python train.py --n_experts=80 --experts_per_token=3 --moe_layers=[2, 3, 4, 5, 6, 7, 8, 9, 10, 11, 12] --norm="rmsnorm" --positions="rope" --rope_fraction=1.0 --tie_word_embeddings=false --learning_rate=0.0107 --lr_mult_qkv=0.4 --max_steps=7300
Below are experts of layer 5 (counted from 0) of a mixture-of-experts language model. Rows are named router (the router's row for the expert), up (a neuron's input weights, with its number) and show model dimensions 192-255. Each number is 128 + 24 x the weight over its row's rms, rounded and kept within 0 to 255.
Before each expert's rows: a language model's description of what the expert responds to. This comes from a sample of Wikipedia text that the model never trained on.

# expert 44
Years and number starts
router [129 154 135 154  95  98 134 165 111 103 102 129 101 107 158 122 144 160 109 151 162 102 103  93 151 164 153 114 143 165 105 108 161  96 116 103 111 149 138 106 117 140 153 111  99 148 107 126 103 115 160 147 145 167 145 144 105 165 100 105  96 154 109  99]
up0 [ 80 139 171  94 140 124 130 104 110 159 151 169 145  94 127 147 146 135 122  95 103 119 153 122 109 116 113 118 119 115 173 161 137 147  74 123 131 125 134 132 134 112  74  87 154 122 119  90 132 143 121 140 180 109  70  67 136  99 149 139 107  71 148 120]
up1 [131 121 127 131 142 141 212 115  93 139 158 143  95 136 120 122 123  78 122 144  78 125 135 181 126 141  84 119 116  71 139 150 111 168 124 146 144 166 117 137 110 163 125 149 127 131 130 125 125 139 118 110 123 118  68 180 149 150 157 128 190 155 156 115]
up2 [114 133 127  80 129 129 122 153 116 151 115 156 152  92  91 123 137 125 159 117 108 121 150 112 153 102 141  90  89 122 168 139  93 139 192 145 138 138 112 138  96 135 125 123 152 137 122 156 138 112 127 115  91  86 143 129 118 112 173 110 165 105 140 179]
up3 [118 101 137 147 160 152 111 137 129 140 185 154 139 149 133 129  90 105  91 110 118 115 122 167 133 103 101 102 150 136 134 166 128 143 140 140 158 136 121 111 103 129 105 146 131 153 149 124 156 118 117 143  83 134 147 110 161 150 128 126 106 113 150 135]
up4 [ 90 114 129 106 147 136 129 109 122 121 137 150 159 125 100 125 110 113 127 143 113 144 136 168  83  71 130 139  99 108 127 108  81 114 102 105 134  65 108  92 110 102 148 127 174 150 117 142 143 128 163 172 137 132 121 104 138  99 144 120 130 120 145 132]
up5 [133 120  83 139 132 161 167 130  78 149 129  93 161 128 134 128 119 132 137 134 170 141 104 128 133 101 135 112 103 127 162 105 137 150 113 100 102 159 113  97  88 139 117 128 150 180 148  82 119 105  97 105  88 122 117 135 133 137 114 128 156 134 100 128]
up6 [119  71 120 151 166 138 156  88 132  71 150 184 157  92 131  98 164  72 154 143  90 132 100 132 152 127  78 140 136 145 164 116 127 147 129 152 148  96 126 143 150 132 149 115 163 110 106  56 107  97 118 138 109 114 110 123 147 113 138 188 111 125 184 180]
up7 [115 139 111 112 136  75 151 135 141 132 154 107 185 148 139 105 151 135 150 176 100 135 172 132  98 123 105 107  80 125 118 150  53 123 116 153 137 136  99 179 134 153 112 151 128 125  95  88 121 144 132 115 107  94 138 154 143  95 137 114 137 129 113 121]
up8 [143 131 122 169 170 106 137 108 113 131 172 119 106 113 100 134 155 116 121 160 118 106 146 142  98 158  98 159 127 145 127 163 110 147  93 156  65 145 104  94 111 136 120 129 132 136 115 125 132 152 118  79 146 120 143 129 149 125 143 120 148  60 132 149]
up9 [151 162 116  90 117 152 145 128 137 136 109 121 152 139  98 134 148  82 129 153 133 117 133 147  95 103  83 133 116 154 170 140 134 187 160 120 141 152  95 158 112 148 129 136 118 117 154 143 131 141 105 125 145 122 134 143 154 125 144 106 150 113 136 166]
up10 [135 146 174  97 136 124 113 141  75  83 136 114 156 128 116 113 124  90 121 135 109 145 128 125  93  87 106 133 123 125 154 119  89 107 137 148 123 135 132 121 135 156 123 156 140 112 115 141  78 150 111 135  70 113 130  87 153 108 139 126 139  90 144 155]
up11 [146  72 153 124 136 115 126 110 167 131 162 144 133 152 104 109 107 118 166 135  89 145 127 128  94 116 111 166 144 133 115 123 114 141 144 127 141 122 146 125 122  75  45  99 133 121 154 129 150 156 131 120 130 156 124 105 141 136 149 113 128  97 132 161]

# expert 2
Table cells and punctuation
router [135 152 124 155 101 103 152 157 110 107 101 130  96  98 150 121 142 153 100 158 151 102  99 103 145 156 154 111 138 153 104  99 156 101 113 101 102 165 153 108 103 135 156 101 100 151 100 132 101 125 150 143 155 159 153 148 106 157  97 107 101 151 102 100]
up0 [131 102 127 118 168 153 155 141 111 135 140 117 146 123 117 119 120 116 146 105 132 130 154 189  97 115 103 152 147  85 156 140 133 132 168 160 144 103 121 116 116 118 109 138 147 129 136 109 149 143  84 134  96 129  86  84 148 107 164 122 130  79 144 148]
up1 [137 120  91 114 102 160 111 132 170 137 170 162 140 152 125 138 129  90 139 126  77  78 119 124 127 119 112 146 104  89 190 121 133 160 151 171 111 117 121 105 109 158 169 134 135 157 114 118 128 138 121 171 123 118 119 136 143  74 120 136 142 125 153 202]
up2 [138 132  91 103 165 140 110 155 168 144 141 114 128 151 166 147 163 120 103 140 132 138 151 140 110 139  82 166  91 106 156 111  96 173 115 150 146 111 133 103  87 135 134 121 169  96 144 107 164 143 141 118 122 108 124 116  76 111 137 126 124 146 119 121]
up3 [133 110 161 126 106 142 125 132 141 143 120 171 134 111 156 173 147 147 139 134 131 117  91  96 109 103 135 164 149  88  91 140 128 122 120 125 126 144 130 143 102 110  97  80 176 130  74 178 119  96 124 139  98 113 148 102 166  96 147 104 102 143 163 125]
up4 [141 145 131  94 112 131  94 160 148 117 102 125 171 110 120  98  88 143 125 108 112 151 145 159 105 112 118 103 124 135 155 128 154 153 134 164 152 156 115 144 159 131 127  92 184 144 153 103 163 111 100 140 135 148 129 121 172 164  86 130 126 122 101 146]
up5 [161 122 138 155 154 107 133 114 136 152 138 137 118 169 121 121 128 129 117 155 122 127 135 115 122 107  94 131 162 115 144 107 123 145 108 102 117 101 122 128 157 103 122 142 103 155 145 129  80 157 155  94 147  91 155  72 167 107 110 172 141 129 119 143]
up6 [137 106 104  91 142 136 117 126 148 165 170  85 163 160 114 137 127 109 163  93  97 162 140 163  96  77 138 136 131 105 152 146 111 145 138 117 146  93 118 167 146 116  91 145 150 146 137 110 117 141 112 128  90  97 100 116 186  89 117 139 144 101 145 125]
up7 [119 128 165 118 112 132 134 135 102 142 136 148 144 150 139 156 168  83 105 129 117 124 153 132 120 142 123 134 124 114 173 151 103 155 138 135 178 115 127 111 112 105 125 164 153 111 144 103 121 124 105  89  87 137 140  82 161 109 146 111 107 130 178 143]
up8 [126 105 157 144 126 145 158 140 126 115 136  92 142 138  93  98 118  75 131 117  75 100 146 130 141 145  99 123 128 136 150 125  82 155 135 128 141 108 137 121 160 124 118 158 114 123 120  93 134  93 152  72 111 104  82  55 141 164 151  87 130 162 164  86]
up9 [ 72 133  96 116 134 152 135  98  88 119  93 124 155 110 117  86 136  89 131 148  82 168 122 133 123 104 119 148 129 142 146 114 133 122 138 146 111 166 132 130 166 123 121 102 119 128 139 135 112  91  91 151  97 119 126 132 128 157 126 119 125 169 160 135]
up10 [118 110 114 112 140 150 118  87 122 127 139 137 159 130 164  99 103 167 133 114 130 175 124 115  83  70 105 114 141 101 155 137 113 172 128 133  69 101 156 139 124 110 104 140 129  95 166 104 111  99 105 121 121  53 147 148 107 146 134 197 138  89 101 105]
up11 [ 92 130 105 136 114 148 149 123 106 145 132 144 136 151 113 152  96  96 122 153 127 134 104 101 141 110 129 141  83 213 134 129 108 143 123 136 122 147 174 110 162 123  96 104 132 147 126 139 113 123 125 124 143  94 159 140 101 139 166 135 141 103 172 166]

# expert 55
Years and table rules
router [129 153 132 142  99  99 135 159 108 109  94 120  94 101 162 133 134 160 101 154 168 109 101  88 156 161 154 117 150 158 102 109 162  86 116 100 117 133 139 109 112 121 144 117  98 136 115 135  96 129 153 146 134 167 139 149 104 167 110 102 106 155 105  98]
up0 [109 157 150 145 123 135 128 130 107 100 147 111 131 104 118 193 132 149 102  78 112 131 133 136 146 148  91 110 132  97 119 140 130 125 151 170 121 134 184 125 144 141 142 121 121 106 140 129 114 183  98 129 151  84 131 166 167  99 161 149 153  93 118 147]
up1 [147 123 169  97 159 137 104 121 161 135 136 152 127 123 108  97 139 138 149 100 134 159 169 147 103 153 146 111 126 115 148 183 118 132 159 128 144 134 140 163 149 128 143 106 153  99 124 101 184 151 150 152 108 126 124 148 115  86 137 153 153 124 144 165]
up2 [152 123 132 144 159 183 115 128 138 168 124 137 160 103 111 119 120 185 131  99 137 131 140 145 142 139 117 134 106 144 131 148 123 119 142 129 138 124 129 104 123 117  94 150 123 119 148 118 101 131 120 146 127  55 108 136 100 129  99 138 120 145 119 169]
up3 [175 123 117 121 137  89 127 117 146 102 104 163 127 137 131 100 120 111 153 112 132 137 131 151 131 138 125 158  86 131 182 133 124 148 129 115 152 130 103 127 117 103 135  83 182 122 135 134 154 173 108 143 126 132 109 102 150 107 156 118 165 139 136 119]
up4 [126 108 113 133 154 158 115  77 131 169  96 164 145 140 126 116 140 114  96  93 104 137 135 166 128 134 112 120 122 151 142 104 144 140 155 133  95 124 107  85 125  83 122 129 102 117  91 109 173  91  90 153 160 106 115 175 138 143 130 139 149 115 114 117]
up5 [128 147 139 122 142 119 157 128 190 110 139 124 138 138  53 138 134 125 157  83 114 130 131 146 125 135 118 151 130 135 102  83 122 129 115 142 140 112 118  87 117 129 113 147 150 117 107  93 126 138 135  98 116  53 130 111 158  95 110 173 127  50 134 162]
up6 [100 140 143 120 148 159 114  88 145 129 154 171 148 127 142 158 143 134 122 100  94 136 124 170 152 105 112 125 105 106 115  92 111 165 122 135 119 161  66 171 124 100 149 118 126 109 122 180 132 121 105 122 115  94 106 106 119 126 134 149 110 134 123 151]
up7 [150 153 109 114 159  92 131 122 173 111 149 170 148 136  84 132 103 137 127  84 155 127 141 137  93 117 130 127 137 156 189 170  98 153 121 160 124 114 116  99 143 132 146  84 134 105 122 108 132 143 131 108 164 115 117 160 138  85 122 174 180 149 140 127]
up8 [124 122  89 124 150 108 116  88 101 112 174  91 126 160  93  96 165  93  75  80 124  93 129 150 121 131 146 167 153  72 153 122 104 107 116 104 171 111  90 119  83 120  90 151 156 112 159 144 113 125 134 141 140 129 123 110 104  93 183 102 148 126 116 134]
up9 [137 133 146 111 148 157 163 108 126 137 161 145 120 127 127 140 139 124  94 148 102 137 140 176  90 148 113 153 107 136 116 143 114 160 143 129 179 130 108 154 107 112  78 130 183 123 127 148 154 109 138 138 126 141 135 118 112 124 116 161 147 114 124 143]
up10 [127 107 119 153 155  92 140  89 119 115 155  97 155 169 133 107 119 150 156  87 105 112 141 169  94  89 122 136 153 144 126 146 138 152 128 122  72 120  89 103 146 121 110  90 122 124 131 138 172 113 122 107 106  85  80 152 120 116 125  89 136 111 130 101]
up11 [111 121 108 147 140 137 133 117 126 123 145 145 128 158 104 115 136  91 157 126 138 140 107 142 130 142  94 120 167 130 143 136 102 169 146 152 120 140 149 146 114 132  86 149 195 110 125 158 154 116 121 137 135 128 101 121 126 108 126 146 128 155 159 123]

# expert 23
Sentence-opening prepositions, digits
router [124 153 134 163 105  99 143 154 104 100 100 123 104 104 154 130 146 148 112 168 159  92  99 101 155 151 155 119 135 152 106  99 156 103 109  97 107 155 153 106 116 141 159 105 104 157 108 143 103 121 155 148 160 154 151 150 107 153  95 103  96 150 107 102]
up0 [131 119 107 143 137 118 168 127  97 137 131 125 118 113 113 171 141 123 125 118  89 140 116 123 141 117 126 178 130 168 154 150 111 193 110 124 165  83 116 145 110 105 136  98 126 119 123 186 157 121 109 112 101 110 104 102 147 153 134 155 108 169 143 155]
up1 [121 113 159 130 150 104  99 138 142 121 172  79 134  96 140 122  79 102 125 142 123 143 102 148 124 102  97 134 118 120 133 115 141 129 120 121 101 134 150 124 142 136  99 103 143 129 149 150 117 128 136 110  71  63 138 137  99  97 118 145 151 150 136 147]
up2 [132 157 105 123 135 114 105  90  89 134 188 149 129  92 157 123 170 117 152 118 102 127 102 156 100 107 121 151 130 135 129 159 106 143 131 112 125 110 145 147 134 154 149 116 134 121  96  86 102 109 155 113 113 102 141 112  88 124 140 129 143 108 159 119]
up3 [174 108 121 131 159 166 166 155 118 127 154 185 142 110 111 125  90 125 156 152 136 107 157 184 110 128 109 150 156 105 147 107 115 144 153 155 133 116  93 151 105 123 140 174 147 108 124 102 214 115 122  96 126 140 121 111 133  73 133 166 127 124 142 137]
up4 [133 104  96 144 123 117 162 126 119 148 149 104 140  84 139 149 142 110 128 123  74 132 125 150 151 148 108 145 108 116 108 116 101 156  99 126 135 126 145 115 131 151 110 156 146 124 124  99 125 138 145 118 159 111 109  77 142 128 158  87 159 128  65 165]
up5 [152 132  83 133 145 126 100 126 155 126 147 127 133 122 143 145 116 126 127 138 114 134 132 180  97 135 115 119  98 135 120 164 117 124 160 124 119 122 109 143 116 137 126 124 105 136 201 119 149 157 135  88 139 110 119 157 115  82 138 172 137 116 170 125]
up6 [132 119 125 109 135 114 143 149 130 165  76 143 119 187 192 144 154 105 155 149 138 112 155 152 121 111 108 158 152  91 127 125 108 130 111 153  83 145 131 121 144 167 104 145 128 111  89 145 170 112  79 149 137 164 117 121 135 133 127 105 151 116 160  99]
up7 [ 96 100 116 111 115 175 158 121 104 101 156 125 141 149 143 116 137 124 152 120 111  98 130 151 113 157  99 139 101 128 152 129 142 111 150 144 100 117 139 121 148 175 108 103 118 184 154 109 177 135 163  78 162 101 122 122 113 128 127 151 132 176 117 126]
up8 [160 101 158 146 122 126 134  73 187 110 148 103 158  93 117 178  92 146 133 138 115 175 123 180 100  94 129 100  90 134 140 124 121 130 132 167 128 120 175 125 142 143 128 107 103 152 126 107 148 163  94 115 116 148 141 124 105 124 118 139 156 128 155 172]
up9 [141  97 151 134 156 120 143  84  99 127 155 129 163 154  82 117 144 114 128 105 117  95 131 154 102  84  78 148 142 127 153 117 111 126 137 121 104 155 113 138 153 163 135  94 159 161 129 164 132 155 113  97 110 127 139 104 137 127 132 160 147 142 105 127]
up10 [169  89 146 124  88 103 128  92 139 132 135  94 125 135 138 163 150 125 170 107 123 161 133 108 116 117 130 167 132 110 134 156  99 145 127 110 177 117 102 148 153 118 115 122 154  90 134 112 155 142 155 148 107 111 103  93 106  93 171 118 155 124 135  98]
up11 [114 167 127 127 158  95  84 115  93 100 129 120 165 148 115 128 107 101 107 152 132 101 130 146 173 108 101 141 120 100 140 139 110 189 122  94 132 141 133 101 131 142  95 119 188  95 123 101 155 129 146 152 139  98 136 114 138 130 164 127 113 159 107 161]

# expert 43
Months, years and verbs
router [130 159 136 153  90  97 130 166 114 102 102 124  98 100 153 125 140 164 116 149 157 105 105  93 159 161 169 121 139 152 100 107 158  95 118 106 117 163 144 105 115 136 158 118 100 156  96 138 102 115 153 145 144 165 152 136 104 166 101 112  93 149 109 100]
up0 [114 115 111 103 185 150 115 115 174  93 189 150  91 118 149 127 124 116 149 169 104 115 160 127 100 120 125 118 129  97 135 137 168 142 125 126  96 112 111  86 123  67 159  91 137 135 151 124 165 144 143 132 115 148 149 125 120  85 106 197 116 110 182 138]
up1 [133  90 137 129 126 167 137 110 143 141 157 179 162 130 140 166 100 115 162 114 161 129 114 114 105 131  99 142  84 124 166 121 111 114 115 116 131 148 178 162 105 153 127 116 115 125  99 141 170  88 118 129 111  96 128 161 179 104 139 124 135  94 161 138]
up2 [ 90  90 143 132 124 164 182 127 149 126 178 148 137 131 100 118 143 139 167 146 100 113 135 139 152 101 132 156 106 106 134  95  98 113 106 115 107 145  87  82 152 126 122 124 152 154 135  83 135  96 100 110 139 136 126 148  93 102 166 106 164  95 108 166]
up3 [118 143 138 132 161 110 151 116 128 177 188 140 142 194 115  88  98 147 175 141  96  94 133 133 145 110 115 173 128  89 125 103 142 155 167 167 138 147 125 129 100 145 143 114 125 105 112 131 140 127  99 138 112 101  92  96 134 105 151 140 115 101  95 143]
up4 [119 122 105 115 175 109 144  97 117 155 177 148 127 145 128 158 118 120 152 120 115 131 107 149 115 113 116 133 164  87 175 151  98 168 143 162 131 124 155 113 123 108 105 128 116 139 163 120 136  82 117 153 100 121 142 187 107 103 153 115 152  88 110 154]
up5 [ 91 117 148 123 156 109  91  89 163 127 143 125 132 135  94 134 130 148 119 126  87 124 129 112 124  95  78 120 118 105 131 128 105 158 168 102  94 107 146 142 169 117 124 123 104 105  68 102 117 161 112 134 161  98 107 184 111  86 156 150 141 135 116 107]
up6 [130 147 125 122 121 113 123 100 120 162 158 111 134 126 151 119 116 149 122 120 110 128 117 118  84 121 122 146 107 174 129 122 182 187 112 101  99 110 100 127  88 157 145 123 175  86 126 141 182 131  62 105 122 159 112 155 133 104 127 154 136 130  92 132]
up7 [100 127  86 106 133 129 129 128 130  89 131 133 193  84 101 128 121 100 143 149 152 118  88 124  89 117 142 161 122 124 108 141 119 134 104 151 161 155 103 110 161 134 168 146  99 102 131 116 130 160 136 136 167 102 100 108 122  84 140 129 143 121 141 130]
up8 [131 116  98 152 131 110 174  97 134 110 121 143 156 178 157 201 151 133 110 152 149 141 156 131 151 100  97 177 132  85 111 150 117 145 134  96 171 116 125 102 111 154 122  89 107 144 162 108 149 141 150 115 143  72 176  93 192  84 127 147 108 121 178  91]
up9 [148 134 143 130 107 130 163  93 158 117 187 128 119 148 105 111 135 104 115  93 126 178 160 154 124 135 121 105 130 105 149 120 141 157 155 132 143 115 116 151 113 126  97 152 163  82 136  91 128 153 114 173 145 102 142 149 110 132 139  96 122  86 141 118]
up10 [119  94 149  91 133 120 180  73 178 124 133 143 159 153 156 143 124 116 133 134 116 132  91  91 120 116  83 138 135 119 141 159 115 176 133 127  79 148 134 139 134 154 138 151 132 114 151 112 120  93 158 103 129 130 125 131  77 136 145 150 170 117 129 107]
up11 [124 108 116  99 148 134 107  90  89 144 166 124 115 100 107 134 132  95 174 107 155 149 137 109 118 100 107 129  89 119 129 127 102 160 126 102 165 132 126 147 111 144 131 133 105 142 130 101 125 132 127 152 132 116 150 129 140  72 135 165 100 116 118 155]

# expert 24
Temporal openers, list numbers
router [126 149 145 160 105  99 143 156 110 102  99 122 106 101 158 133 143 160 109 161 154 106 105 103 155 157 160 120 126 157 104 105 156 100 116  99 109 163 152 106 113 132 157 114  97 155 100 132 100 124 150 150 151 157 151 152  97 154  97 101  94 152 108  94]
up0 [148 146 139 156 117 118  91  92 135 141 160 123 177 171 122 126 131  74 159 136 137 121 155 161 116 137 122 174 128 105 142 142 112 139 153 170 127 105 132 113 126 165 104 152 148 123 152 132 166 137 131 118 131 150 137 102 120 113 131 160 116 103 153 130]
up1 [154 147 120  97 126 168 133  84 152 154 169 138 149 145 133 174 123 110 162 132 105 111 137 121 130 126 106 129 131 103 141 122 109 175 109 133 128 113 105 104 121 125 152 120 106 121 147 120 164 124 100 167 130 134 113 113 122 104 119 149 191 110 117 133]
up2 [155 106 125 112 123 158 131 142 140 166 141 165 149 110  97 130 129 125 197 132 116 145 147 150 129 112 110 126 103 146 112 136 115 154 121 194 114 108 121 145 138  90 133 165 111 133 133 147 125 162 139 103  92 128 121  95 129 116 179 108 134 121 135 138]
up3 [101 129 109 114 182 131 116 120 193 147 158 119 169 165  95 149 134 114 133 116 116 129 141 101 134  93  95 145 148 113 158 155 115 107 122 145  92 117 146 162 175 145 121  98 146 148 133 119 109 143 148 126 116 131 112 115 152 114  99 104 117 129 110 155]
up4 [173 140 125  96 135 169  99  93 133 148 183 128 160 140 138 143 135  79 138 146 133 117 146 115 154  78 106 100 147 143 122 119 121 121 135 100 123 121 123 119  92 140 107 109 117 131 190 137 137 118 134 110 100  82 138 169 105  90 155 101 175 121 149 136]
up5 [149  88  95 142 141  97 111 137 159 114 196 114 119 146 142 100  87 143  85 156 117 176 185 129 106 121 123 146 111 131  99 106 162 172 109 101 115 143 162 125 171 159 146 144 118 125 129 141 142 105 117 119 135 125 121 113 123 120 153 165 131  89 158 166]
up6 [114  97 146 132 102 109  93 155 136 137 108 138 134 167  91 129 129 109 108 133 126 194 123 157 174  77 126 127 135 126 135 141 142 156 142 121 163 133 131 154  88 169 105 118 147  81 133 110 105 104 110 135 148 124 132  87 131 138 110 128 142 139  97 141]
up7 [149 131 125 116 101 110  92 133  94 178 177 158 147 102 112 162 112 159 108 118 118 143 143 166 127 102 142 112 122  75 152 121 134 183 141  91 135  96 130 170 136 137  99 141 132 104 121 134 133 137 130 150 147  72 119 124 147 121 135  82 116 142  96 195]
up8 [127 122 115 125 155 101 141 145 104  98 161 116 158 158 116  94 122 138 133 117 104 152 149 115 108 109 129 124 110  96 141 133 130 150  87 162 108 125  79 171 115 138  66 117 139 117 112 160 169 106 122 120 111  94 144 107 125 123 145 137 145 126 110 158]
up9 [135 103 144 109 148 119 153  35 146 128 134 174 142 101 159 117 121 117 104 161 126 145 114 122 146  97  70 117  99 112 152 156 149 149 157 145 140 110 105 149 124 131 123 157 155  93 147 136 141 130 134 113 155 103 124 184 119 106 145 133 140  75 185 145]
up10 [182 149 126 149 132 205 108  98 111 163 117 139 181 140 107 143  77 108 135 174 138 172  96 143 135 147 128 118 142 127 113 150 122 149 132 137 143 152 111 155 136 105 103 119 140 130 209 136 140 129 146  73  74 136 138 154 139  83 119 152 168 132 119 125]
up11 [127  87 158 138 150 154 120 114 119 117 158 113 102 123 148 166 129 111 150 130 122 152  83 198 126 109  92 115 155 136 110 128 163 165 138 125 133 119 152 151 155 124 130 131 117 148 140 121 167 125 156 119 112  98 127 134 170 105 140 163 162 118 132 142]

# expert 0
Table and list delimiters
router [128 150 117 155  97 105 142 158 113 108 101 135  99 102 157 119 149 156 105 159 153 104  98  98 149 155 157 119 135 151 104 100 157  98 109 105 106 161 150 106 106 136 156 107  96 153 101 128 100 122 155 144 147 157 155 144 100 156  99 109  98 151 110  99]
up0 [127 130 122 123 107 149  47 100 146 156 127 169  93 130 115 103  96 153 145 175 110 185 148 182 115 100 106 124 131  91 140 161 121 138 139 139 110 114 110 111 145 157 129  84 120 159 147  97 107 138 157 115 131 122 146 110  96 127 164 121  90 162 146 150]
up1 [166 108 134 113 149 142 140  91 135 148 176 146 149 141  96 102 119 101 139  91  71 162 130 155 109 128 122 133 123 150 148 166  80 166 139 132 145 100 115 119 133 139  92 143 135 119 136 122 151 156 113  95 116  78 114 135 118  86 166 134 125 137 145 163]
up2 [123 117 131 155 170 131 146 114 177 191 204 131 139 152 129 124 139  81 131 121 102 132 164 178 131 115 116 126 147  95 174 153  95 164 116 115 176 111 109 138 126 122 140 148 149 137 148 121 179 133 122 128  97  94 137 115 159 133 150 117 182 122 127 138]
up3 [110 149 140 124 105 141 126 136 151 127  93 164 139 162 132 158  90 104 106 107  98  96 136 124 147 102 118 184  91 127 140 131 112 148 124 136 138 108 161 115 139 132 103 133 140 123 113  96 172 165  88 105 120 121 137 122 111 138 105 153 120 112 118 132]
up4 [135 163 111 141 152 123 103 138 144 152 156 124 136 159 159 101 176 137 141 142 140 148 120 107  90  68  86 105 114 150  79 159 130 127 130 111 101 132  93 149 136  96 144 118 130  73 131 126 127 177 122 155 110 117 148 106 117 119 143  95 114 126 118 115]
up5 [190 166 171 102 141 112 123 125 162 177 166 134 162 107 131 133 135 117 166 138  86 172 142 122 100 130  90 130 173 129 146 109 178 149 124 110 126  96 129 172 118 114  91 134  80 118 143 155 103 115  90 127 119 104 126 140  86  74 155 169 129 112  88 120]
up6 [133 124 128 135 175 125 165 154 130 164 139 135 145 125 103 157 136 118  94 171 126 165 115 138  90 123 118 115 132 103 151 132  62 105 152 158 137  98 139 111 135  93 200 157 168  95 127 156 113 117 142 136 100 112 170 130 131 114 136 124 121 126 161 133]
up7 [149 145 133  97  91 154 136 117  93 110 149  76 134 124 165 132 170  99 171 135  88 138 164 163  78 134 139  94 159 119 109 127 123 117 115 108 141 101 132 111 145 121 117 161 153 119 142 111 117 135  89 116 133  64 103 156 151  89 133 102 144  99 132 109]
up8 [142 103  98 128 113 107  92 118 117 125 150 135 161 120 112 107  70 100 139 120 115 110 136 159 142 100 109 134 113  97 117 102 112 155 148 113 153 124  94  94 108 102 154 104 139 139 108 136 132 156 142 110 147 149 122 145 114 113 165  76 129 144 131 119]
up9 [137 127 132 125 148 130 157 122 153 169 122 128 167  87 140 145 122  82 143  84 155 160 123 153  97  90  95  90 121 105 126  97 145 124 104 128 123  87 123 132 141 155 119 128 147 156 143 112 146  96 130 105 109  93 157 112 136 119 111 148 145  93 140 142]
up10 [114 119  96 120 130 142 124 138 112 118 120 104 114 147 114 124 108 139  84 105 121 125 120 132 141  94  91 147 175 104 100 154 162 162 122 135 144 135 135 131 115 120 131 157 102 173 102 166 159 114  85 116 126 130 168 140  99  98 148 145 151 131 161 120]
up11 [131  91 101 102 146  99 128 129 116 114 130 132 133  73 125  61 128  93 150 130 158 132 129 134 172 125 153 138  78 144 168 151 106 119 143 123 156 130  91 153 149 165 171 124 139 122 142 152 156 122 123 113 123  95 114 124  79 115 117 167 110 163 163 164]

# expert 35
Word continuations, year endings
router [124 146 123 150  98 105 134 155 114 102 100 131  94  95 150 129 140 159 109 158 151 103  98  98 149 156 163 121 128 150 106 107 159 100 116 103 105 157 158  97 125 136 166 114  96 150 104 138  99 132 143 143 149 154 150 159 104 167  89 105  94 151 102  80]
up0 [166 105 155 116 140 151  82  94 139 146 162 170 141 141  96 100 112 150 113 129 137 112 129 149 122 118 114 125 109 125 136 149  92 131 132  96 134 111 140 168 163  93 131 129 119 126 124 101 131 132  71 173 109 131  91 144 142 101 137 138 129 136 164 133]
up1 [125 115 136 148 157 139 142  90 137 156 104 152 158 147 150  79 144  99 132 110 146 139 133 179 135 104 125 120 166  57 107 155  99 140 189  65 136 149 107 129 156 100 107 122 117 137 148 130 151 113 131 138 138 112 103 108 133 108 137 169 113 113 131 165]
up2 [165 130 146 109 170 139  82 105 124 130 103 143 120 171 121 119  90 138 180 135  81 143 139 130 129 102 103 127 119  95 133 155 132 171 124 152 153 112  87 139 175 136 106 115 135 135 122 131 161 117  98 106 140 104 165 110  72 112 145 155 168 130 137 163]
up3 [196 144 113  57 140 145 102  94 164 145 147  95 160 127 139 108 181  95 166 134 119 122 154 160 138 113 118 165 131 145 139 135 128 125 114 109 108 134 158 139 150 126  98 105 136 112 163 142 174 104 138 148 106 126 107 128 116  85 122 141 136 124 127 135]
up4 [141  97 134  96 149 113  93 112 156 166 155 143 175 145 121 133 105 111 127 142  80 101 145 164 104  74 122 126 125 111 151 133 129 164 135 132 141 105 112 132 123 140 119 102 159 125 134 102 124 134 103 110 161 132  92 119 159  95 124 144 134 152 117 141]
up5 [ 97 142 131 109 152 121 138 142 131 116 210 146 128 145 145  91 111  87  93  98 152 177 139 120 119 154 104 109 119  93 122 140 133 138  99 121  88 159 138 103 139 203 176 169 182 113 145 116 138 152 136  80 110 141 133 143 152 180 147 148 148 136 121 137]
up6 [125  88  81 134 143  95 118 124 115 120 156 121 135 107 101 166 114 113 131 122  91 142 160 186  85 100  79 112 136 130 134 114  89 134 113 125 154 148  93 154 155 116 109 142 104 139 112 124 160 163 144  94 116 107 155 133 127 129 175 142 168  98 122 162]
up7 [146 127 110 106 167  96  68 108 115 135 151 104 126 153  80 151 109  71 164 118  85 176 123 151 102 120 106 157 126  95 155 133 142 112 114 144 160  98 127  99 164 150 107 118 127 163 133 130 142 111  90 125  94 107  99  84 177  86 134 158 133 136 148 153]
up8 [138 159 154 101 134  89 122 114 112 104 148 162 165  98 128 162  74 103 136  85 106 142 120 134 163 123 102 175  91 114 154 117 119 159 180 139  98  88 143 153 158 156 130 131 134 143 111 168 149 103 148  94 129 138 127 103 153  95 133 160 125 109 118 151]
up9 [124 124 129 109 117 143 126 138 136 137 158 131 119 166  88 168 146 133  85  87  96  90 147 144 116 121 140 136 142 113 158 120 123 169 154 157 183 128 152 132 118 154 132 148  93 140 131 144 112 101 117 144 105  50 135 113 117  82 125 116 128 108  42 140]
up10 [ 88 117 141 115 182 108 104  86 145 165 174 130 192 123 100 137 125 154  65 104 104 133 167 135 111 115  98 138 136  96 148 164 105 156 139 156 157 119  71 161 134 144  51 138 119 130 140 144 160 115 105 100 152 133  86 118 175 119 137  99 106 157 168 102]
up11 [105 102 139  88 127 142 115 103 157 148 125 114 134 154 103 150 125 131 104 125 122 183 122 175 121 106 124  94 142 120 115 138 139 128 109 157 112 147 130 134 155 112 145 177  93 121 116 111 164 128  94 108 107 157 126  92 143 116 108 119 157  96 145 115]